python train.py --n_layer=14 --d_model=320 --n_experts=16 --experts_per_token=3 --d_expert=128 --d_shared_expert=0 --activation="swiglu" --moe_layers=[0, 1, 2, 3, 4, 5, 6, 7, 8, 9, 10, 11, 12, 13] --router_score="softmax" --normalize_top_k=false --routed_scale=2.31 --balance_loss=0.000986 --balance_bias=true --router_z_loss=0.001 --router_bias=true --init_std_router=0.00618 --lr_router=0.000686 --vocab_size=8192 --norm="rmsnorm" --norm_eps=1e-05 --tie_embeddings=false --optimizer="adamw" --lr=0.00082 --beta1=0.9 --beta2=0.98 --grad_clip=1.0 --batch_tokens=[32768, 65536, 131072] --seq_len=256 --train_tokens=237900000 --steps=3796 --dataset="wikipedia_en"
Below are experts of layer 3 (counted from 0) of a mixture-of-experts language model. Rows are named router (the router's row for the expert), gate (a neuron's input weights, with its number), up (a neuron's input weights, with its number) and show model dimensions 192-255. Each number is 128 + 32 x the weight over its row's rms, rounded and kept within 0 to 255. Numbers have three digits each.
After each expert's rows: "gets" lists some tokens that make up at least twice as much of what it gets as of all text. This comes from a sample of Wikipedia text that the model never trained on. Tokens count by the router's weight.

# expert 4
router:172126059130182189131164125170124153111120105119150159151121078185133098120173150121147149166170133102182137068073126150147205153147114122145079143106119060122157164076152059133106086057135083
gate0:121140074120124138100111109108118180145112096124111130142146091191128061114163191096096125166135104048125166043083163112137193192100180149104163203195092107097163160123174091162108118147141147
up0:158109108144131166136154097193111112133180132133145137075106129086108153090147106157179150123158155128154087155148124128119106098117079089143070046130132135217133090186127088084163101070142149
gate1:141154099101114125166126110134113177176158140166165139124125089147141158120197105184121168178066144161175082094123134127170190149216143128173145155067161063115123123102148135129112100102143162
up1:113128129101137091146165125097162154143123131187169048091122086152098158077126066113137168162077122141147111139143174143116201144160168173139179176110128056114121165061151149118168149144084124
gate2:142194130112132076037097143088101101126100157133055108181158101154119149140111165199131132090105136131085130160161134133135139126112119167065051124111122105128120119124085082123117160169158110
up2:130147096127097116093138124136112163135151122183103102134108112117101164147176203105129162096175070130128157153093114140126129142132143097171143078127109128102130068085111122152101137171168129
gate3:080085102121151086159116092105124174150082145213161117090128075136107109098120126143161137152146094069131110087118108150128148196133155078109150167124181164141127098146175139148128124140115145
up3:139096155116107126097131092116113147133080200133154133097103104120125105135078110159088113087067141191153171156134105129094112127109127158174165154106114106138120167131153153101135105145140115
gate4:140119118119134129106153104190150137126107087144109103153167137135165072118178127113176082130151208088180106113169143175152062178087180083117148129110106130177195125122113124140096148121110137
up4:109146105138109093068132127134150128120104123142153075161174122106100097156102084165158100131117164190156071101218130145123072177144173085054164110103147140124142062105130103196103116098066147
gate5:087104066156135155137125094167099160118136108062142110143114085128141131138094156103164168120106071087130143112087137150181137119160150117159186120100166193057138067120119077174175086147168122
up5:120144169143120105178136105128128158153067106169103117125132195126148093145123151129137090175102124118104138116163143139188111124137178141112146127151120111142107084148156161170120091111120137
gate6:113129148129156154124148131129126098121116106115174132166106084171142087100097102176186165141137159113134129122082158096131089149076107142136115070113133175120126175135095123132157165091173153
up6:106097131183157165186116080216106156141158139155143170083105113097141194143165175046167130149164134129142149122162113181143159132152174128193150165167098100127104087113145140141078078092086150
gate7:145142134155125144110095186135100135088102132110135109117075070081172120073111133142144107131159094086207171158104094155157138106168131169155144163154130168152080149094146138173082100164127147
up7:154131148163108151090122140146096109115056113156172126163146097063153123102080118142114117141132054172196118187175111108148121117152118183136099186154088176166129086092090092118120127171108121
gate8:119098118140122124106204100167139120158099132081151107160125119115123099156162138127106073157183133147162166155127142176107183139096162136172084157106120068107141171163137103113126148103142133
up8:091127177090136133044149134127109074165115133103080109132168109108136111116161094136143089141108135139120118159110138112116151106085174151122052168136110122109168174160088116109170155125093171
gate9:074115123106118143137087107126138192118139148176156156104115078143152130130165186130132114178158184063176093059115117109156138122138162122183174113130192191116152128056125103111109107101156077
up9:130109120118155146097162115134140116085104120068145107174101170079109105121115093121099128082092098157104143148094100179120120155146109075097064138115100068128093149168113138186132133100127151
gate10:164168091145184098159166135158140167084134062125115161153132096142170124110144143149095098138109139120083093095094116125108195159112078162180157121100098159118155091083083100164050158180110077
up10:129108124124088163164096106132183131089118140090160132111134079136091106098113118074140129144162165152185157177187087167121105103154134134145086108108130088163124179137132162121135150083108159
gets: "-", " |", ",", "\n", " and", " |\n"

# expert 7
router:130088134137173150160117084157075165128168112118152145075105115134110116102170172131146165171153139073154156103102073102083134140161161110218136103136137160128120140067145134176094120128179145
gate13:116130100146094126089131107121121132152170126146103177136083146148179116137154192157110123126187085115131088107130137129116180175087079107191134110134114103077119190157100183107179094158140100
up13:097151138105095137110083133104109112123122124158110106127128137152138172107139179168080123082199113145089107111126104079086183137110076155189102196081116138121115175156091179104166110164139177
gate14:116158148148150112159123162134179149056092196179165158126127120083085159113099117131142083106120173149108147124201094104124158113145118148105096103116117129102125125133150102149085096175114157
up14:117131148087101129126078156133201136093079170136147051174155149098048124122090135178101094119104118115080154150105118134179164098091150119065050135063180095130103132139098150154102104118100130
gate15:130128071118116107155089118120112110162112143083099103104140083106141110124145097148114174116071162159172171138139095077178144150147084118127072165117130099105114137096132145130080132158048156
up15:078082141144060158089160092197135161150116128124181141159112184120135091149153116134126123133105085086170162041137122132104098126172125081138133122105026135145107127111139108118116114102125142
gate16:144121142115113169159176105123093124102140146139084194130128116087166160130156127132144172145135100122138076155143117131186121092164126155143157072123113115148127160153112131152119089085118130
up16:178128129105142125126143180097045133131114100129224113088129160096130134128137129147160106147111098111081177166148110141067086096181112148085125082180159158174137116175174097097123156090144170
gate17:100111130144129133155064121129117095134084170082105147124151128180102117120104162166133099135056123146125119148129126101106125119141181137076201141093126134138162086128118153181119157162160064
up17:123122121161100153165120118122079095149176129126111110144154140145166136136160179140157087147129156127134127141200144082142126125108096158108102114116086162106061147123124113086049167143166120
gate18:106131151140164094139144091127159114140125133140078183184151161107183155174134037125157082143179124140078110109087152058098108122082167178127102184139177135102117148142064122085171149109145140
up18:109145150092204196110101085137104084187100128130172133125111115136130124123148059117146092138153109103101060141161138067130049152151107071141108105118138161119150215190157161130149151062126148
gate19:118159141110173150131171106105059168087160080186078163069082057158098115163137149136113081078131137111095124093092125125057081112121114092169090108199178121178169129096130109118147125142175131
up19:052135163122104132143107120106074169102174138160066159077124148129134179181108140147086057096099085152142119127119113093102057127102109114123105120114208145136113133121049100122122131130212163
gate20:126099165159117135147163098129159153135132119132151163151129144180138076118089125142136179147168151116128089105098120144106114175203156126174207145073099097070154116128113097101113125135094097
up20:101141066100155163134153130115101110114085162079171134092116120077072173109161174087072119094122133117135145124185106154109144119073096123060083106185163130176096098135169159155149105097144162
gate21:150114130182155097164144143130129127147096136093170125082109128194079071064105115156148159111135133104082091138137107125188117111131168126086157150119207119152055154154138178172121144150151153
up21:178115098065127163135138106144192143163085129157131126159187121110101112189111164158136135153129162103136179082133123184121159145161025094122083097124090121129179154097131101137098111092087070
gate22:112120129143135155098098133137141140106180107095108114108083130122111129107141187126135147078129138039117124182147113191116091107104168166128145120159107160122128107124122194134177118155096109
up22:161106057092116165150113143084109144159128077121120080086128108135199145149134091129113079136155121122130062108121111113140108133110098162117087103088130102111086179152129151138078128125068124
gate23:095141135139039175096098104126115135089158193117138202088119124099103139133167070175099106142162134076114134165111180161132104111096144133186117116194184150141112117130111104127066083173116100
up23:206104154141106132108150126085136127112116122119168127091158144134131120085112149081169110139079124094128093084041177106124197170094107153115135113127077103078104140176122149136168142142111152
gets: " |", "\n", "|", ":", ")\n", "The"

# expert 5
router:190124135110212144109190089165166115113159097090154140152142126135113125139123151071185138176143130116166176052152103156148157146175112139130132081122106048114130157108131113128121140060141117
gate13:127075105117098129096164151179117181184111128091164083099096147187099150127147140156098113135121179121132122081125134172158121171117142120099157140047198113130145126163159118136111130173147125
up13:132116081110086131157133128109135120133158095183106121110093092092126135161128162143141170182121082120109133112107122133094127129150064155107099128138119099099161063147166141065120140131144146
gate14:125073152136067131114105126093147129148143162102085161107138171177205132117085093096133104107164117108095116131100099139134122177135088124155100119132137159097121138119125122175082076107124130
up14:127136149108137087151129174092104125123081047155099119073106111130115105143106105109128150180161148138099118121154129176103116097118125145201146161106059100177077137121088120083140109122134160
gate15:120170130118159102097100151095130093170105122100117136160136152153171180138104146181074128116082093178134094090143170117143123145080105134159133130169113045117133145139106161143149096121209147
up15:113123116106096123127119112117099162098133135121140134136107152095125140153101145121125149117126094114122144111157139073145144140114151115096124224078105144076113149124161167121106109164180223
gate16:164148087102134115116135153120135128137102146162138120106147090161123159109131204169117095131144155137117194146130116201145128197191166111113155065174165120150125102097157153140111093141117120
up16:153141118088063173141179124157116147130093173079124123062151112190150165173148154132159145154145088113124182144121138148164086076135136115096117158160187147128172093095138141129048170170109158
gate17:138092105144083125123154125101155145120133147159096094104129118183133105120123121124119154192057150099165117065095129167095119151178120112109177145102154188045128168095137092110122101110133107
up17:152135156099125142098124170141112034103100102141104133120084133113101141107066101080124128131050093154046088116140178127123094166185095110116148098084079133060098106149115107141174164090155131
gate18:083097194163110062145134148083115098180103129060122095133105110160133107098110148160073134082139191115168135135139148101164194157158203165144125115134095107065114126156136137095124158154118205
up18:151117124109110112157113163094124100115129099121098120102110183131117150152130127119179055101120095128157171148160076093088108151095137104121131148114108146098107119155152179152132142098171126
gate19:117097090145092096153098135164157156155147099099151094178121160120157125130092142149159127137178169112175152170116081184160152116171198085140164079111131140113103097138103089104086080175138152
up19:156106097129122106155161092123175155147099111102164102176120109153113060132108137146092119152129181125127143124074093134182116146096129101192123124126158116132150067171141123098130106148102151
gate20:120119151148136073177104122128149080114155129153135161142126102115159164143164128169108064153146158147090105122104138154156133109057137115109137207071197112123172159104169147132117115133101158
up20:120167199109119106132129140074184073113155127118105079098181130133124209117112157154106089162110154149051093142132104130159165135090123160109103188070143125055156135094117154066101117142130141
gate21:139102132121175125086082165115163089119109090135117115136190151082132107123067141090116098191160134079187113113097115153171054123071158164131152126107161109106163158154136143164113166167153114
up21:124087164120172088151077126171150110155121128126128104108135157153154096155114172154148172157129148182117115168049143175165145169158105191156131181122123085111150162148125123103139067150141160
gate22:126089134116103115132117104108132078143152149113113121150128106131120155141126110088124144095150122101150101049113099105130224190104131171165140082152083167137119134163176114113166143100088117
up22:114092154129157166142173163086147122149141155132148100154173121042107135131165165056145122112134064103134096127133096100154150117086135099124143145125098116125130138155116128182115104153127164
gate23:166151119115162194129130130125125125090102131130183091093123102135076100122111116137164120156143143148137186092152163160143147090132141161099089111161085075098155096173143067123133158121096076
up23:193172144126152152073102115138163091111124180139111133095104185058078143130091094151156088129075114170074168109160164102119076073130079167067152154084108136056120080113071110050166137113139131
gets: ",", " and", " of", " in", " to", " from"

# expert 12
router:143066157131145152143163086165123116118158092141143141125102129163132143088118090116188163121172117057135166111109059138128129166126113108154150116176188112168102146120180135156169117099164091
gate13:108085169176119112108112111167096115103091062149113095130067076088084056072142097114127150190155093186192140129132163090159109144114143126061120157178151121130130099080162131188136167120105140
up13:080128154113094130088118141120063138127073085150158090162118099108157109077069107082159128150109127154136119181115154130154086129118144131076115210124150117084091085118166114182133160151106106
gate14:103102158101110121208132157186080083111112151144157109150126192128148091118097120135151090144184165134119114134127119146119168131140185131163191152165152168107100100115112077162159124144152132
up14:079161131185134107157118087122143168122082111129131067096117146163140197100170158085115139168112163147024128133103129137125166217115148139132137078098114143135134123126144116076094164190092100
gate15:093132143104085151162133156142127088150191144133111133106169171125186134118085119118088120111116144111099156101098116148121108105101193133152174148107210186170138164075148158118160165137142161
up15:154130123145143161157116187132149149125128076179115189131124108104135124135156115099100182119216127056154146118108128111124105084103090099152052166119097145132122159126154086113122091107138160
gate16:085075162137069069118110140107112129134131145160111127136158158130140082047112102106124089101126051050127157080116101125169083113142119120136172080155096139143083089070136141190108093136155150
up16:170157122121196143097175173150117158119180134153121174135101103125100198132108095168090117129120158180124112119129083172115139125150147197141129154140114105040140154159116098109079139155131092
gate17:108084117149149118089154148096110182164060082139109110185162139128087122098133089117115145094173118139112209097068173157128118126108166157079143117207114089151084147114121169117116132118181130
up17:117160153108107183123146106127125097172109134122141106136146097092088191117082079110123129108099128123107163128104119124129113095133156133084100115095122115152068186204136117093158158164138131
gate18:098090106123124087122171189195172126144103095084155112159130097124171119119120114156174158177135151061101077098126115123129160136092129189185135083168177101125129082084132120127096118151100129
up18:174121131112128123116113133104116155193085159098128088097132156209105100142138149129077103110102130148107137067140107125131087087166135059167113156129171111170113108156167082146149129103133123
gate19:078132097109131068181069105180141117118111088098124154109096085120143094096144107165124151075107123132086126050111156129130118135159106184117125094179074150169099142104168156139156167114120153
up19:107126114065114163146169113172159086095128100133126186157102134073159127137064093162135083118158166139126130077175092120138157123098122094134102104114115199160145115093173182133115170105060175
gate20:172143093112088161113161147161112184131123142150133119080118132190175121109090066153183179149157150054165141132086090143139152123169179160146131155100136149095099174072212140138141108140112073
up20:150138099101100131175165117122099107152107111176135137069086128165130105139101168136099124120164087106156075081100107152133135171117152128150143112080127143146126100105119138141164079160145138
gate21:128138085177104117112080157178129079150100148109107125110124150113150119120123098129152130092125095106098145151094178096119170169135125149092143123174090141079067113083071188149159171151141132
up21:120130116074120163087154107072122139100109076130089162155121144158138153166139147130123116135121108107157087138134089082090122097092104069150096127112135135102136131126151112149096130160148206
gate22:142128104136182161159145161140124104085126155098141136180096126170139149120076107108100201103184142072133148117105119108217133162184094123140037081093172148165156160145133196099122109099130124
up22:100175143150137155147108139079123093112124142130142142122094143158149193155053114139084156073107129131077143115098122091161088173169115160147084111105160175170166119178107209115113133141156168
gate23:150154121120133156162191137088160112102190147133140157125134179094099150167064124176144138101150122119078163153160120148166103081177132119150129102116060133179163125112169109120157119002102096
up23:148136121092088163151140195120127113153153149152135158089160148035146175141134116197117145107138098079088116150171140114154125124137143124086157130107057127147134123147193160131156131074158133
gets: "\n", " |", "\n\n", ".\n\n", " |\n", " |\n\n"

# expert 6
router:153113137145123194146156101132105141142152072113174155072116106146102075081187147101164148177152091093106157117122083121114131134151092080152094088110107120109135122105174120167108101085171134
gate0:155131162121133104092147165113107106173093114169168156124162183135131084118107112138061096087073100176164081118152158139102070118194108099078126144069103146095124077217178120129118113104157126
up0:109150061150154048165134116142133207128110190207169160150149112124087154119125142136084093083140168127138128093137150187148141159156089160162146107146179112143147072162194172126152089082111139
gate1:092093127162133146156186105171122092146136146156111177068141189131111050080175113147095166187160153147195165105089151216094087126126152087109139177118098188142139102135149146103070142123150166
up1:159109100124113102147147127151145149085173191079109092177126100150152165117154161094157113082147124133110113142159110053114135113147077136132126079143135086161104146115132089196106058120166092
gate2:172112091118088110106094105228122127087108172083142103107100131163112114109116108072143128116100119074153124158074139157145117205119118150130170106116144143168166127112159234148131137100165145
up2:122131184111163134158144079102186159115158125186056150160082147108168174130113146138168168122108153190093154085151083121167141054111149184122105080149043105100074113093154088115112149048122182
gate3:099136132129145126042094081137158144132125125059119102153098088153054169142162095130159116114094132144115144054142130115087114150093082108119159191167157155075070097092147150145068152137105150
up3:127136150084094120059125101104121131128113177095119102111144105173125190197104097122192061089091144154097106135143113109068055171158172140098134112151107137119103088065049118133060143132166186
gate4:033127140120148144166118118123103134187117137088094096092098131114141146171180141098106132089117149115088149198103109104135120175127165088161123122113100133134082101132105173154151140101124143
up4:190150112140139233165137071119153119141075088108139104150110136082117104095106111151163158159163139140104090136116145121125071119105142153117049098094129134154162153125143153168158102122181164
gate5:068139085132142130099094112133168101201115188161170093139124109171140182047110129127089099103120149160141130132167098139112165134190173092095150162130122180081149133182104088211101104147167140
up5:105144131131139095117103197135119147152109126141132069154113129154134164095118111179069129130142191150115131127214150113120160048096192135102093127136165111126117145155119119117161117155142178
gate6:088094136141163111152138136131038164122133120131126191066105158100174103128116169153196112104073166176117092127140171100136092153158125133100124150157079170128082130136159159170094137127089110
up6:125100101103138186105148151145117133150152171190086177095151145146166147115116167139124130130103155188066147139118150076175057168172110124103094123156098115151098162167128112121185133110126081
gate7:110143149136098185166118073100112121129159109211145145106094104177145135122148146152136190122115100045145116136150119110124123178136098090171126127181121115121104146103083127169166145105168198
up7:107169172138140119143118144159129116136129116198077144136118119119161120135124132135108166069100145087147080136126158107108112095090127101120115151186086083161192180090116171058150143110163187
gate8:144111132197110148158137093097115086140169155115075112100115190135094087052132165140124177086142167083165099124118098116134131127144158140160149166095126133060073093118143130176054123119135149
up8:098124207138108140049157169128141144108161109084053084129141113150178170153134178126109097135111116081113136103111157103142142088105155173104155161099158108164110066143111180123117121095152108
gate9:124130164168128198182126093105101144150146164116154086069147158134131075042141141094170097138170099121107083046170131096126105132157129179167159113130148142134114090071113089141140122116122176
up9:137146077112111141102111142183105143163134086091114100093120099148097130118201143109100106192147157158157151131059138141159172116134143043162177145128168140132134142105162153135121136169108064
gate10:120095066135116134170093179155172164131101114136119121144132075128105108107109125119128136167116117117152155117140069106112163147139142116162146125090121179100103097120130086105146143135082113
up10:176132142129105154151145186125128139119125081109106158161135099125104133131160115124151146137191096140104124114097081106166185178146165168143120146119125136142142194164107122073134110095134068
gets: "-", ".", ".\n\n", "\"", " (", " \""

# expert 11
router:184108081137149178117180132189133140096111142104164114103083158180114081116177154111159161110142097129137141105080100189111144157178106115115092090131107066111157163094174110137128127063159113
gate0:147118121163066082060144106140116171161102201146091117172083084150060082135084170182109167143161151134140148125191134165143128102122114115128083155121178141084125169087156109144160124139129149
up0:138092086174186148169191149086147106092113130105137133095182103076073135122119125153171192128123097108178087076094075121135120123137088139134163187159148153170146148110147115141139126148105090
gate1:077147157173056084186151134131156123192157093142069134165169141182124140105209103134115110088135102106184131161140171114156175104122124161160155164127039149100079090132114106123182159106137157
up1:070143106075149136164130100090118099106094129104073123083125137098137123073126106145164132115110102160139126142153080105096196088102133111115109138105142129146104124123149176183116142130133131
gate2:096135105116093055087139130106125144085143162141137166169067110085104125096107099075108164128098117111090139125102154208109169137132146132097134137103168109122161126180154143185116090127133114
up2:111117117111123150108073106147131109155142164098113149128158103128134154141156135079114124161090119142133108129100142124122126150099130153119149143143144185161116129110137147147187096154122084
gate3:156129096131143144170121099136180106118122164078126109118147157151135129103183050130166125146114161167138159055104141164105193134111100139117127131128070095131108134071172182145133116111172126
up3:131096088130133158110143144055144120134154104110107136107142100131131131120102183169134170103178134090129125104153105145129156140204180101152148126099158141173173112114135117131169137094109137
gate4:185085088168099138089171168144124194109142179101155143101144113120186133160181175122183144164138122097148184112165083177073200104142120107081230133133132048099121144099126055165090062134156136
up4:120104135124132082102155107173133108137097136092147156128094144166178086123183197100136112148092100122137146161133125144123159134128120133157173139127086054079140112098119086149096145130184155
gate5:113139050176132141112095090121125154094160088091111136154123092125150186072176114177130133156169078121139102070158195147138142109180086130158126118144160153142119112141143149148158108115132117
up5:137175073169110168115083119099150117059132167093151090102113096104148153149107132142145087092151162153113134167170216133104140152115092147124192141103106120186144113114078138134166140083170123
gate6:128143090147087194107083114185160109149147159125129088170156147148089080135112130128138147160165076104157143162086107102153148081190120160082141077103123083128147094151124088161133133077130124
up6:103131114149182152171192135126136121071127083101101220137040127121108141116153111072116112133126125135163142062133104175092147153115115139193067201112132153131141120084153136118089153175075122
gate7:124147103109110136111170113133101163122112134154163110145087148184192163133155109085148118132172116133106118074110133112157183179178142126133166161122149117216154198076137094113131105091133133
up7:169091120155135170111100143112179137083163111077164146088151111130083151065103159112126138168123175088127118091175087126082118132125145103150081097127090045111075113168183094147116102059126125
gate8:103105160131129045160112048127141118123126115150141111098121099131138107162110138165181092128141134109103158102101135098104087171148171149137173116187109155140077118120083144115120148140165135
up8:166153112131140168143155131144142127166079122119097143145124151076158187119152098130198168097202139153099188176142094145154153141177160140108150094098061116100098146095133113122139106141087165
gate9:129110102117118087137131129110132161150113113050065124154113138108141069149127105087104115142106102157081111069099077143104188130095145125152199159145128152110076096141124159144120131141173089
up9:181077186140102091098111104086110076103151085144156160160118148122115127131159160135155168138172102164142143121122115125158148121149132154150084136170077159156134186125080131148121135101136143
gate10:113093187144171153123077152129106140183145175106048216169117143104171134123181166144122101090157126159140097104167084152125115137097100102098101128108142078137148186159105175152179084121162151
up10:119123139153118159148073195064082100194124143098070165142115127110180105156147147099109167132116132123137108154115129119131089169099147130115132115101065107142172140193110156109202136095133161
gets: " to", " of", " the", " in", " a", " on"

# expert 0
router:175074100162162176167199088151129142108159091091183127107101077168118109106169147097153149146183113097148149107110106154139174159140114108140112104157133091148144168127147120146121089070134104
gate0:109146088137148086171102120129148150121087125152148146136097093139090156161190113155173151160182146187154134055107122173178139182128166068178148075115122130171101121110165114146081100122154088
up0:152098185089158143143154114096170120154174130102089106167143110106096148141104182107117112085087144136119147196176100191122119140180080105132148127168125147098113104110079165148101077171123145
gate1:158089081140126151190141074135148144135172086128171132093099093157107085109177140122162149194187142106125186121098093149152192155135140107129137117145121123146149145153171091167107100077151111
up1:124084134121149138148166098165126195124175113132095116182093151155137118104162142089158173155095137085162130067091059162179137141152155098193122083113160112195089138085177095135080062112170094
gate2:133065101171117148182178085138146176115129073099172156059091097168114118114186167136165146175185146068130140084075126134143174128137116105159123124154131111167103168096171122159093056076125094
up2:104196124087117093148127145111115098164095135110135070079122167076169147152086129140102084118119073186109090168132137114109091105095125165092155186106095120090131114180095152120171161162087163
gate3:128097070165167140178178111133156141188123132114123126127078152132122115113234120090195181150181123130155161104101107147143104168107125135120155106099130087161151131137144113191159107117177152
up3:190112125137209141141146142165132104176127125120159139146096166144118120135180107137121156129125144156148136080077077173089068128143096166143124113086166064159179110138161132146182091102188143
gate4:078099136133082145185166101142177103139097136061147089133142115162173098137100109118114124079123109115126118114097117160087167075136164093053058139156092107137186143116150137093142181116108168
up4:158155099148180105063115124107122141133176127141125178162099142130108123112140137147177147156160111123124129122140107147134080172133084117169199106137118132114080142125131137134117097144162073
gate5:102146121086143123146115111077162117109176088125070152165120111133145106142117151104094139190169126126160104114111153107149154170157118178157146123093161160071058144132124102147125143115132097
up5:141175075103117066122106119122121077121100097093088098169131165121150104175101105146065085109085160124140054091156162125134103139095126137125132153113149174098118120135083174125154174173106086
gate6:161110114176071105145115082049141148120114090126102123123095067116128095097069137162122088102160144119153096176127155130200127202121187175136126083144163154116059063177081152085144087158098127
up6:143143145153074094121105135097182111137094107154080152133100080149128112102073103198123102129142171112130092179142143100168125177098186168097163102118139139122065059181083193091173101156082141
gate7:132091164142100074099135097112121097093095104134061142158131137132093157134071159110154135137136119125125116101114074086121131154116078178142138125127201113140104134146109116134120154093164095
up7:124113176126106119135088104142145123076122135153058079184164151100084128105079172117145101110129094151162058093159098050127107168112087130145110085139188086128123137136088098161080161134116147
gate8:118121182096127082148123154103183105129108177126147116102177116091117196152147158122130102056093093169135115164152196169118105108097098147118166158169110110082150118156082133151146119100076135
up8:109129175131104085128115163089134081116156164150147085144172087113126177134124175139111103056105121145091118183154213145127118117103137145099115196136129128094136129191089144105122157141112120
gate9:082158130120162072175118159145135147102132068122079125105128110126169141144199172153042102151089173159164113093166114141095141134121069172090136126135103136092147157059147155119147116164174106
up9:077109118098129049174111146159133141147205132159085128088105098149152150166174193142107142124159126178108101076115123113089166167108103116115099158140076102113109131125163129105103106170115133
gate10:159105159102079131198092132111071101141151065174084199131132119138147133154186144105125087181153092121125093146167146118144119182106087092141067126103184151175096149166102162171152080108146131
up10:144108091176100165139133083134156061081123153063171134132144109107157125119182110109105179118145169091134117149106161139121115144137150173080074166155111139109129118142159134137120089157082079
gets: " ", " the", "s", " and", " that", " M"

# expert 13
router:150096088157179133171140068156164148107206113128163178130118091155110132107135118128141154096159154113137140086096081146145176171146050123208150139129146091167156199109155131157133093117122067
gate0:127120096151139138098144086105114143079148145151145075150108062150102153138154119096170132174078135143181087197156130156107158109088132178083116163183120132080117153165159103116084096104160128
up0:184118147179162150179182143144157155142127120103131134077116159156142100121141179121133148151152116074138158076101125131155117152165106074196144060117133134149153086124125120158170111136113147
gate1:148117161136149117119124143111128110109175124161109086136137126113166141148146125071165150145138152113132119103081157127163090190100132086149115075169146094133061115090144164208128145188096026
up1:145102152098148101181121174111105105109152153114071076113131179157168158182114129138130139073131129119101079106128141166171126146120149156200163091130157122152111163134146155192107128172114120
gate2:089132115100142089134142112156120147152159173169122148143104114140148137146111171114216113152200134084093166116123144096095161133149088069148163137097108157154147155146115132125141119170097182
up2:137121148088150060164109124133193140121102151132103144131152089110183170164121153165163106124151161103084131102139144121121180109122099087107166186106093090146169085155089197159130165190066158
gate3:127114119166146120133112119087130133127125174196130103179139114093135109111142087192125185169113207113125109141104141142122130145105109154192135158131172168170156153099179132097134089195108109
up3:099139150153121104147136156116130137158103119139180117132163146100105158098125084146110157186132118177112200170114121210149126162149128126137194189175195124167139179061100166119147096184161121
gate4:120117158135133123136110106183152108123109168152104195170147079143054090104129164092107106109086148149135144177117075176107102081133108092145139069138137138142142112158098075118103142092133081
up4:187102124162119153142160114080101134147157071107143116074101120129167129111138098159140140115184115093145156081065115143115128139122171076107102154150150135145077112097140146124129113108145162
gate5:128112178152122127094141141170166100128141146165157118095123181127102123107139133207125147103141142127167127159078090081120183149138179084120195209166161174131067157107157125149113082127224103
up5:066123121118105064152091135068126155122191149115108117115145091121131182102165154082087093094138111079110069117131087138117122135147159132165080095094094127093138145103142156135061137186106072
gate6:191135116100118140077143131170080129088155104186128147142144094117108145134142122114112120091119136139138073092141151223089104104128136121142102097096110104097185087135143100150136146119124076
up6:117121113138210160184134083214120171117124114114108123154097116159090127172131189131054079158166097136167172166140063123152130111153141113128097090118160130142091132097134103142119115096142107
gate7:139100115130109103146161130188091109108108125122122122075049094154180122154163118134136164134185057135157168149099122132112108150178093156079150097143135171137121160159164182137134114132163162
up7:153103115161164194173124060128090184105111106064122150170143133103133136092153136131180131137084211100194121094172102144124106195131157068116145153107139088167132097142160122115119093118125129
gate8:101101138182194071103147148082142129159136075095080080132135117080179186100141105116118123164173104117086094089057188107134153164149157103132130142115144129183074100117138134122148094137078105
up8:129104123179118068110135115080157141112131098119109047127107114100165097077076111130099141144114090172040102142048128120157117167104187111174123131127131078189102109102127146110187170116050112
gate9:093134199123164099100095204121107133186125177120150110118113135133147102106148088038133103088170132142087106177180172070123094128128121144100123106148090146102092130156099101141107158143134143
up9:092159139133072164135081074136151169146060093157199106090175119086166081102171101123136174148099119082164163119133178123128070057097122079067106140130159166133169116153121106128126109160124151
gate10:123131099111123193160077147135110082074121042118101202117101113086125157153141143108126099139146102083172084142156121100154158107079066110112149096127171133147096114109070136129147113134096081
up10:113080159157140048105164095122149129160180094126108117126129120092165170132093121143149127200161159131071121113092136150130102100111162137115146143153124161101127157126163097135161084159145139
gets: " ", " the", "ar", "4", "an", "9"